{"num_hidden_layers": 9, "hidden_size": 128, "n_experts": 64, "experts_per_token": 8, "d_expert": 32, "d_shared_expert": 64, "hidden_act": "swiglu", "moe_layers": [0, 1, 2, 3, 4, 5, 6, 7, 8], "router_score": "sigmoid", "normalize_top_k": false, "routed_scale": 0.707, "balance_loss": 0.000608, "balance_bias": true, "router_noise": 0.1, "init_std_router": 0.0071, "lr_router": 0.000912, "vocab_size": 15130, "norm": "rmsnorm", "norm_eps": 1e-05, "tie_word_embeddings": false, "optimizer": "adamw", "learning_rate": 0.00241, "beta1": 0.9, "beta2": 0.99, "max_grad_norm": 0.5, "batch_tokens": 65536, "max_seq_len": 256, "train_tokens": 461200000, "max_steps": 7038, "dataset": "wikipedia_en"}
Below are experts of layer 3 (counted from 0) of a mixture-of-experts language model. Rows are named gate (a neuron's input weights, with its number), up (a neuron's input weights, with its number), down (a neuron's output weights, with its number) and show model dimensions 0-127. Each number is 200 + 30 x the weight over its row's rms, rounded and kept within 0 to 999.
Before each expert's rows: "comes after" lists some tokens at least twice as common just before its tokens as in all text; "comes before" lists some tokens at least twice as common just after its tokens as in all text. This comes from a sample of Wikipedia text that the model never trained on. Tokens count by the router's weight.

# expert 48
comes after: "\n", ".", " ==", " =", "===", "=="
comes before: "\n", "-", "|", " The", "The", " He"
gate2,118,164,202,236,208,221,185,233,182,209,250,163,239,246,204,237,148,216,205,214,283,194,229,198,177,188,214,224,184,286,207,189,176,201,152,201,160,184,172,207,167,232,209,211,248,165,202,206,206,146,222,233,204,184,181,169,218,204,163,160,182,213,160,183,221,218,159,216,223,193,188,202,136,275,204,138,210,198,222,216,255,208,201,185,223,141,168,232,169,187,169,192,236,210,206,171,210,188,236,205,207,218,203,146,174,132,193,188,211,157,179,201,200,166,202,177,211,205,176,214,198,182,176,208,253,204,195,182
up2,235,210,219,164,201,236,173,186,161,196,281,175,149,186,229,197,189,184,169,211,237,195,132,195,236,220,195,186,178,146,227,214,209,205,198,180,220,212,177,196,196,195,233,180,237,246,184,230,186,245,239,252,199,243,240,233,190,180,219,191,121,183,177,247,190,190,212,220,144,205,193,186,182,168,255,219,222,134,194,215,220,213,162,226,205,192,224,170,200,225,235,241,205,222,200,169,155,139,201,216,190,208,221,186,166,237,239,241,215,241,204,210,171,151,198,155,179,185,177,214,157,187,143,246,152,193,199,174
down2,217,194,250,150,169,221,182,228,167,153,224,218,181,171,245,217,146,235,164,214,226,180,177,250,218,204,186,197,242,184,222,172,165,161,199,208,238,188,203,183,175,234,203,192,236,226,189,180,218,207,228,250,190,208,244,202,181,188,257,182,253,226,179,253,223,171,221,252,170,213,200,224,183,140,222,221,241,150,141,165,156,154,205,160,180,197,185,198,214,212,199,157,235,252,174,207,191,189,204,220,220,209,240,242,205,230,213,181,253,139,240,175,178,220,221,175,200,170,215,267,172,150,170,176,205,179,197,205

# expert 34
comes after: "\n", ")", " =", ".", "\n ", "\""
comes before: "-", "|", "\n", " ", " The", " •"
gate1,175,198,233,157,189,220,216,203,235,193,204,225,119,216,223,172,221,172,245,186,166,189,189,189,202,179,201,213,226,196,190,192,198,216,211,201,152,189,197,174,218,179,233,214,231,159,234,173,190,196,214,222,218,131,260,256,206,159,270,197,255,205,243,254,207,229,268,257,206,206,181,206,243,195,167,177,178,201,182,188,223,218,178,209,196,209,240,145,188,198,204,207,148,133,218,177,249,203,209,235,150,239,176,193,200,195,193,249,225,145,179,200,213,224,155,229,195,208,198,261,154,206,191,187,203,243,200,153
up1,181,221,231,198,247,171,227,142,202,170,185,191,151,184,256,190,202,243,189,163,252,171,202,171,185,208,220,153,199,229,202,241,142,177,240,166,213,169,184,234,246,205,228,217,240,184,192,168,210,178,199,187,171,181,186,161,208,246,199,242,210,254,224,230,201,239,218,222,251,165,204,171,218,146,204,173,169,262,244,195,197,197,168,245,172,171,242,174,176,228,218,194,199,148,171,170,168,236,199,223,217,163,220,183,179,190,176,202,203,193,147,151,268,194,163,203,190,205,187,189,223,209,239,134,168,180,159,205
down1,192,202,152,194,221,222,179,215,156,231,172,212,167,217,206,223,226,169,208,199,186,207,169,192,206,193,229,236,255,229,228,205,207,257,271,227,203,234,257,185,192,209,270,199,178,159,211,227,227,190,174,206,144,259,187,151,249,195,177,196,232,209,141,127,143,151,190,191,223,186,236,203,188,214,181,171,213,207,183,208,188,242,160,195,206,207,215,194,246,212,161,237,208,216,230,173,160,268,216,146,213,230,202,160,149,173,201,185,157,202,221,178,160,168,214,163,176,195,228,169,195,222,209,193,228,251,181,199

# expert 26
comes after: "\n", " |", ".", " =", " ==", "==="
comes before: "-", "|", "\n", "The", "In", "=="
gate3,216,226,181,203,226,179,195,223,198,237,197,154,226,155,226,233,130,228,227,226,237,197,250,172,234,169,199,238,256,244,121,160,212,197,206,218,229,181,232,183,192,244,167,186,212,227,166,194,182,245,204,228,278,208,178,179,214,188,246,189,206,174,178,199,178,166,196,262,200,252,197,166,224,223,180,213,215,144,263,190,177,232,226,233,236,193,203,214,198,180,199,174,169,181,234,211,179,211,225,198,202,173,227,200,186,205,148,267,174,197,169,208,234,141,179,220,228,205,139,173,196,225,177,189,160,173,182,220
up3,217,242,228,215,211,265,211,210,157,174,178,121,185,233,238,180,192,182,176,221,222,193,166,198,188,198,236,158,166,228,249,204,216,190,235,234,146,194,171,243,217,237,201,161,201,231,176,217,228,231,162,172,223,188,209,234,162,233,206,206,140,216,221,212,182,189,161,229,170,143,181,207,215,216,232,134,195,225,196,189,139,172,234,226,228,139,211,204,145,213,184,167,204,248,208,203,187,174,215,205,195,211,191,225,262,183,217,195,182,238,183,226,173,216,200,201,208,259,204,208,186,211,219,230,253,275,230,164
down3,241,199,212,148,191,165,136,243,243,206,206,207,194,194,126,199,189,171,211,197,183,212,220,243,241,205,221,189,228,238,193,238,203,206,180,178,227,216,146,179,201,158,176,210,207,214,186,195,169,175,137,190,205,194,160,196,209,154,171,222,235,223,209,188,152,203,146,227,151,181,229,182,207,175,205,166,130,196,194,181,200,181,254,223,213,187,172,189,249,174,251,195,194,202,147,244,164,183,222,202,180,182,238,173,234,263,150,220,181,179,212,149,264,224,267,242,230,213,199,210,245,211,215,192,201,209,234,190

# expert 12
comes after: "|", " |", " T", " ", " B", " D"
comes before: " |", "|", "a", " 1", " 2", " Labour"
gate1,189,222,254,201,178,177,137,146,194,184,199,216,202,196,180,161,194,209,215,201,213,212,166,167,206,224,153,230,184,218,189,145,155,151,208,219,223,181,250,197,148,198,178,170,172,192,133,184,247,170,197,201,211,225,231,118,192,187,233,174,196,143,203,188,192,186,220,150,199,197,233,190,219,217,181,192,233,197,231,189,252,194,253,195,196,155,159,220,130,164,157,216,223,226,213,212,218,218,225,185,186,194,267,170,187,209,247,218,185,261,190,167,220,192,197,175,202,223,187,139,155,201,170,240,195,198,135,187
up1,236,186,220,195,217,235,190,174,216,165,214,214,273,192,195,202,221,190,204,218,196,144,175,222,139,212,197,153,201,167,183,191,216,173,211,209,169,174,234,176,188,192,140,209,239,181,169,168,139,192,257,183,182,186,115,208,204,206,183,206,135,278,201,184,222,260,201,207,187,187,211,214,204,244,180,158,196,261,200,212,223,242,241,161,228,236,168,182,161,182,167,168,232,228,177,200,215,164,220,225,198,171,204,228,204,160,203,180,207,162,195,180,180,189,217,244,204,170,171,246,217,139,228,190,232,158,242,215
down1,167,169,243,211,156,186,170,162,244,184,185,210,178,176,281,164,215,230,213,170,213,203,145,182,184,242,197,244,221,249,195,181,223,151,221,196,193,182,209,173,187,199,238,180,190,190,191,176,181,194,222,164,183,116,230,204,150,213,232,251,147,178,204,271,189,215,205,127,186,240,182,183,230,206,214,241,223,188,241,229,168,184,187,195,197,202,198,256,131,184,239,246,210,232,183,205,170,158,194,192,226,180,215,178,227,171,204,227,227,220,222,203,178,178,194,224,202,207,188,157,156,237,178,161,201,202,153,160

# expert 32
comes after: " |", "|", " 0", ";", " 1", " "
comes before: " |", "|", " 0", ";", " ", ":"
gate9,190,126,202,237,215,191,206,160,197,207,223,192,203,221,200,192,180,195,216,236,234,208,208,228,189,200,200,205,239,238,177,137,235,190,209,235,223,232,203,267,218,212,193,233,164,215,154,172,197,174,184,170,177,163,272,148,187,188,202,187,182,167,238,246,223,197,202,110,185,214,159,271,255,211,166,204,233,205,210,199,211,199,209,147,239,183,205,149,209,136,200,217,255,174,199,246,180,216,239,186,200,222,225,195,187,175,165,240,164,193,186,214,200,164,222,170,197,256,215,151,216,233,190,164,240,205,176,178
up9,231,181,206,219,189,213,259,208,180,170,239,164,165,190,208,168,186,182,134,225,205,207,108,206,200,199,206,173,195,130,220,233,202,192,203,212,254,187,214,253,175,213,177,186,181,224,197,151,206,156,210,212,187,215,105,240,218,207,243,230,215,156,172,202,174,203,190,276,189,173,206,177,212,194,207,176,193,229,238,190,195,176,228,200,195,178,176,247,188,192,182,220,138,243,235,146,201,207,207,219,217,215,249,237,237,166,241,184,198,200,257,215,193,183,196,224,198,185,228,221,202,211,197,145,156,222,147,239
down9,197,216,256,221,197,176,191,195,182,224,198,158,225,194,207,224,243,174,223,220,153,176,208,180,275,173,195,180,207,228,202,200,221,187,197,232,180,196,218,179,199,232,185,174,220,229,198,198,265,213,184,189,216,203,229,214,196,249,172,186,210,135,241,248,204,195,163,187,231,187,213,153,226,151,265,192,175,223,191,213,237,204,186,259,169,178,110,170,205,228,184,247,240,193,183,184,224,179,264,213,228,179,218,195,136,208,183,162,226,189,148,254,155,192,217,149,212,209,216,174,192,224,153,217,161,149,168,180

# expert 27
comes after: " |", "|", " 1", " 0", " 2", " 3"
comes before: " |", " 0", " 1", " 2", " 3", " 4"
gate22,177,149,224,160,224,249,220,229,215,196,232,177,176,195,245,197,202,257,231,209,170,133,206,235,172,223,216,206,181,206,129,221,224,173,142,218,245,222,225,177,210,166,148,188,219,204,196,210,185,184,146,221,195,206,208,236,242,157,184,195,211,150,178,206,172,185,167,249,201,229,194,158,256,233,205,167,212,177,211,211,218,225,230,225,201,164,209,166,182,181,171,274,226,283,258,220,223,172,216,207,187,210,224,187,170,212,178,205,161,173,170,161,217,221,228,172,218,202,195,218,148,196,238,167,144,201,183,182
up22,243,223,199,211,216,190,196,232,244,224,219,200,253,234,225,189,227,171,166,201,213,137,269,158,161,233,175,182,177,269,208,252,229,145,161,205,227,193,129,182,187,199,199,170,191,219,224,165,148,176,162,232,208,207,181,209,205,151,203,134,211,212,188,168,169,185,248,209,208,160,256,236,168,207,162,204,234,174,197,243,200,214,208,162,240,167,242,164,167,236,187,232,153,191,195,254,183,159,205,210,218,230,179,183,216,242,188,195,169,167,175,171,177,219,143,199,232,202,212,187,195,179,210,202,219,168,190,199
down22,186,241,175,205,224,182,212,219,166,209,180,229,262,179,241,179,222,204,190,222,161,181,232,224,178,238,197,171,161,189,202,164,210,208,219,247,202,195,160,188,135,159,210,221,196,251,193,189,265,177,229,164,238,216,159,182,176,189,189,195,153,236,143,173,156,189,152,139,161,225,209,245,154,157,157,215,199,189,228,218,211,183,212,180,182,196,244,196,202,241,216,190,257,164,204,221,197,182,199,222,226,145,159,185,156,202,180,196,222,191,184,198,154,223,238,208,175,217,164,207,167,146,137,181,193,241,238,158

# expert 56
comes after: " |", " ", " 0", " 1", " 2", " —"
comes before: " |", "\n", "|", " ", " 0", " 1"
gate9,248,199,287,189,191,167,173,205,189,216,195,245,185,186,224,182,217,237,198,233,196,175,219,200,165,184,200,154,233,171,174,125,176,224,193,214,171,167,173,227,193,168,192,219,259,157,189,162,182,170,212,208,172,213,176,224,191,145,198,220,230,223,164,208,234,186,153,219,190,181,229,229,216,252,169,164,233,201,161,174,234,167,171,225,244,204,208,140,212,212,172,148,230,210,213,216,217,237,192,213,199,235,272,181,189,192,181,208,135,186,163,184,211,196,218,203,214,198,246,164,179,198,135,227,219,262,150,214
up9,250,167,215,255,179,226,173,230,233,179,223,182,212,178,210,204,240,204,188,261,218,198,151,198,115,228,207,234,201,219,170,196,181,161,172,165,170,240,212,248,230,229,204,140,213,177,183,222,244,271,178,209,222,166,219,209,212,210,191,233,212,179,229,211,156,197,174,208,231,198,115,248,247,180,230,191,198,167,222,192,225,151,241,170,237,187,220,214,196,230,216,174,216,190,179,211,179,189,169,196,219,233,223,223,166,227,192,194,197,238,221,199,178,198,184,244,188,248,243,142,194,232,177,154,258,221,195,169
down9,192,219,215,166,130,191,170,220,263,198,190,207,192,156,186,207,200,160,236,160,214,181,216,227,150,189,176,208,223,207,196,219,229,213,229,137,197,254,187,246,214,191,214,194,260,181,176,163,237,205,212,261,211,192,209,227,212,146,279,221,199,266,154,166,197,247,205,170,232,212,211,227,204,209,191,161,250,191,209,187,226,209,208,128,234,213,184,236,238,246,210,248,229,233,190,191,246,182,185,170,191,198,203,202,167,224,204,163,120,206,225,217,224,171,169,181,196,158,196,181,230,161,221,182,212,222,189,212

# expert 25
comes after: " |", "|", ")", ":", "/", "9"
comes before: " |", "\n", " ", " The", "5", "%"
gate9,243,190,172,183,202,198,231,197,167,185,163,169,258,205,184,186,231,183,187,234,225,139,215,195,254,188,182,227,244,246,172,205,206,247,234,269,215,158,217,230,231,196,145,152,211,176,213,213,158,208,159,148,175,211,213,190,214,135,135,189,267,170,169,181,216,157,214,245,197,214,180,165,192,194,218,191,222,225,197,202,243,198,183,219,235,202,160,211,178,202,152,227,209,228,132,183,222,183,232,190,230,176,193,200,193,203,210,194,222,192,165,225,222,224,185,189,269,203,175,220,185,134,168,180,173,244,227,235
up9,228,166,178,190,255,213,187,167,212,178,193,199,201,207,236,229,225,184,209,177,253,203,180,169,254,220,174,248,243,160,199,217,182,226,260,169,228,176,169,166,196,142,182,203,190,143,222,292,225,180,200,195,240,208,195,209,219,167,228,196,226,194,234,166,200,148,196,210,209,178,185,125,210,175,186,270,227,233,193,188,170,175,167,224,207,211,205,202,214,262,203,230,209,210,200,210,243,236,178,251,149,216,221,170,166,183,176,258,263,210,151,194,196,240,210,192,201,185,202,190,177,209,249,252,190,190,181,186
down9,196,181,182,179,195,241,201,209,182,207,222,150,215,170,204,190,254,142,203,216,216,220,203,127,205,211,138,220,253,178,199,205,178,134,220,241,197,237,221,181,187,177,186,233,204,177,231,197,232,172,165,227,189,227,210,212,239,259,187,166,166,136,229,143,143,209,261,196,208,180,168,195,217,218,192,136,189,185,170,182,180,232,215,234,194,148,228,178,216,177,187,159,172,158,141,216,162,217,201,228,218,187,231,220,188,218,202,228,281,212,155,203,199,167,190,174,158,245,187,215,216,241,206,195,208,190,170,196

# expert 8
comes after: " the", " to", " was", " and", " a", " he"
comes before: " to", " of", " in", " the", " by", " for"
gate3,206,210,184,227,222,185,208,185,207,171,212,206,186,178,226,215,202,281,185,229,189,231,193,196,157,201,208,260,252,221,196,198,246,223,181,202,238,197,175,183,205,150,176,198,196,178,169,177,164,212,218,204,191,171,228,213,213,197,182,197,251,202,159,228,233,198,149,227,202,229,216,182,126,232,184,166,227,223,146,195,216,198,126,136,212,163,181,206,208,159,165,197,207,159,178,175,171,201,226,179,216,177,197,131,160,172,185,227,186,150,154,150,196,174,230,237,129,164,206,208,130,250,193,167,206,180,233,193
up3,178,172,244,227,214,196,203,268,176,268,221,204,235,201,170,232,152,145,201,200,257,218,235,165,140,193,211,131,150,150,183,208,188,216,150,193,201,164,241,222,222,230,209,206,241,221,229,183,206,220,235,220,183,180,163,209,169,203,231,141,180,166,215,219,209,202,201,183,190,164,226,221,206,228,212,195,186,160,287,162,180,177,207,164,165,203,191,187,182,175,182,166,193,132,218,176,161,199,195,226,219,183,182,275,195,203,180,218,265,209,215,168,182,186,179,192,206,218,201,214,225,183,232,245,234,205,216,224
down3,147,186,256,186,210,190,213,198,142,212,244,157,226,171,178,204,188,201,213,201,218,176,261,194,198,225,222,231,195,143,172,207,174,152,227,245,213,168,229,158,182,179,290,192,217,214,194,263,233,200,224,221,196,167,182,154,166,193,192,208,229,162,221,238,231,199,217,227,241,200,185,167,212,182,222,187,197,221,212,175,119,189,209,164,186,240,211,242,139,196,216,169,227,214,190,188,194,165,253,168,211,206,237,177,179,145,156,170,230,192,211,210,198,218,179,255,236,161,180,226,226,226,184,167,253,206,228,185

# expert 41
comes after: "|", " |", " T", " F", " O", " N"
comes before: " |", "\"", "se", " Albums", "man", "ie"
gate4,169,213,138,175,210,221,184,185,212,204,209,191,202,145,202,222,188,210,185,197,190,221,245,148,210,172,186,259,251,145,158,217,151,233,266,190,193,205,212,250,235,148,181,277,173,256,208,226,252,208,185,191,190,223,223,186,208,182,237,219,158,159,165,196,200,191,244,156,192,179,206,226,216,173,200,194,248,198,159,221,225,239,207,159,153,144,236,191,208,183,168,205,166,194,152,236,197,269,211,205,197,162,196,165,192,195,213,187,200,224,174,161,188,182,207,242,223,195,180,182,176,207,126,176,206,219,226,183
up4,206,192,220,247,205,163,235,213,205,149,160,183,169,237,232,193,173,184,215,236,196,258,203,247,179,212,212,159,172,182,241,164,264,255,158,212,187,180,156,217,199,248,172,196,195,165,215,184,192,196,194,181,199,240,207,248,239,255,187,176,226,224,221,213,160,199,221,223,228,189,188,201,244,212,198,134,142,190,220,160,200,179,152,226,187,149,270,167,189,238,220,186,167,198,211,139,178,189,206,169,198,205,185,220,253,175,199,208,179,210,267,178,172,266,171,189,153,206,225,162,227,209,214,198,172,208,194,183
down4,203,197,224,188,147,214,214,217,157,154,169,220,205,195,210,227,240,156,235,169,210,203,217,204,217,193,215,225,194,170,209,224,263,189,204,204,212,237,140,169,216,196,204,176,168,171,205,221,216,170,240,207,161,172,176,170,225,218,212,187,178,156,202,158,243,201,198,197,185,212,219,153,153,230,245,218,222,172,200,228,224,231,235,226,206,284,267,193,209,188,207,187,150,189,260,208,135,95,173,233,187,223,196,213,190,226,213,203,232,158,234,210,172,224,188,170,169,205,207,153,204,183,275,196,180,177,222,182

# expert 13
comes after: "\n", "-", "′", "°", " /", "″N"
comes before: "-", "\n", "=", "′", "°", "″N"
gate2,266,193,195,185,195,196,167,234,163,225,276,209,120,149,157,208,226,235,197,214,173,213,154,236,172,197,212,214,132,204,198,220,178,219,162,175,157,201,214,222,183,156,156,174,186,230,201,165,194,204,203,154,261,125,228,184,213,203,222,190,212,237,245,163,238,196,224,216,206,224,162,195,194,186,234,197,233,212,184,189,217,192,208,132,173,231,205,168,184,163,218,218,179,178,189,199,206,174,223,156,168,184,208,154,248,229,150,170,200,235,152,200,189,193,198,214,178,168,177,152,156,200,192,197,196,143,176,184
up2,198,233,206,179,234,212,157,184,206,258,219,227,187,223,173,203,211,233,165,192,181,231,219,172,189,179,146,157,201,257,197,194,255,248,163,187,184,206,185,180,133,202,168,218,205,206,151,262,195,168,245,241,242,201,186,248,207,171,181,184,207,188,208,227,206,202,259,168,153,249,187,177,225,208,174,186,239,194,176,228,188,194,223,203,176,196,161,167,172,223,159,217,223,246,165,243,212,193,239,262,190,210,254,209,207,198,209,179,231,174,192,226,232,206,205,136,194,138,217,153,175,239,221,144,214,189,151,222
down2,194,170,224,194,224,200,234,241,217,202,158,214,192,213,208,161,216,195,232,146,243,262,202,182,187,188,195,164,196,147,204,160,253,215,188,179,212,164,230,208,215,158,234,195,214,182,201,220,182,215,144,190,192,242,175,188,207,146,232,173,174,226,162,237,233,200,165,214,212,157,205,253,218,216,164,144,190,244,200,195,216,121,244,215,249,163,152,204,184,169,196,204,164,143,174,210,187,195,215,225,181,171,178,242,181,217,197,185,131,145,180,187,206,222,169,201,172,188,203,201,169,251,245,139,165,245,210,195

# expert 2
comes after: " |", "|", "′", "/", "9", " 1,"
comes before: " |", "5", "4", "6", "7", "2"
gate2,160,232,284,200,231,207,193,188,185,184,182,257,210,145,215,202,229,223,224,232,159,127,182,215,189,232,263,195,219,107,179,238,213,168,175,183,181,204,188,204,170,208,236,222,234,170,211,195,169,211,195,240,171,178,195,220,221,222,193,207,179,227,133,204,239,169,202,176,199,218,260,194,244,231,130,214,186,197,188,194,165,238,200,192,233,217,164,151,217,232,203,218,248,213,215,168,240,209,172,192,202,191,151,197,217,123,191,186,188,215,144,206,213,189,205,194,182,168,166,239,172,194,203,220,167,186,212,167
up2,204,158,161,134,180,184,237,203,215,147,189,225,219,168,182,225,227,191,217,182,236,165,182,197,185,252,200,210,182,210,186,186,173,177,268,212,219,240,217,206,159,195,240,211,181,255,150,194,198,167,194,193,177,246,174,217,163,168,230,211,225,233,197,228,165,274,161,211,205,186,186,249,144,214,257,173,172,182,196,190,235,188,205,211,207,199,215,160,206,203,181,204,151,193,152,164,172,256,172,190,163,168,223,260,220,204,197,150,168,179,217,157,238,204,214,180,222,244,256,173,241,216,223,256,213,219,199,235
down2,198,207,215,220,245,208,222,220,220,148,144,228,235,136,185,210,246,163,195,230,234,153,177,203,217,205,240,246,284,193,194,211,145,195,244,224,190,163,251,207,188,193,210,198,261,202,165,243,220,160,205,210,209,209,162,191,194,167,244,227,195,199,206,279,223,223,183,177,164,189,189,253,165,213,180,197,188,167,252,190,219,212,211,218,198,211,213,189,172,167,162,167,202,194,197,138,132,228,218,225,211,188,207,216,180,159,160,184,204,198,172,203,197,139,170,182,178,216,161,200,259,190,228,255,200,222,207,191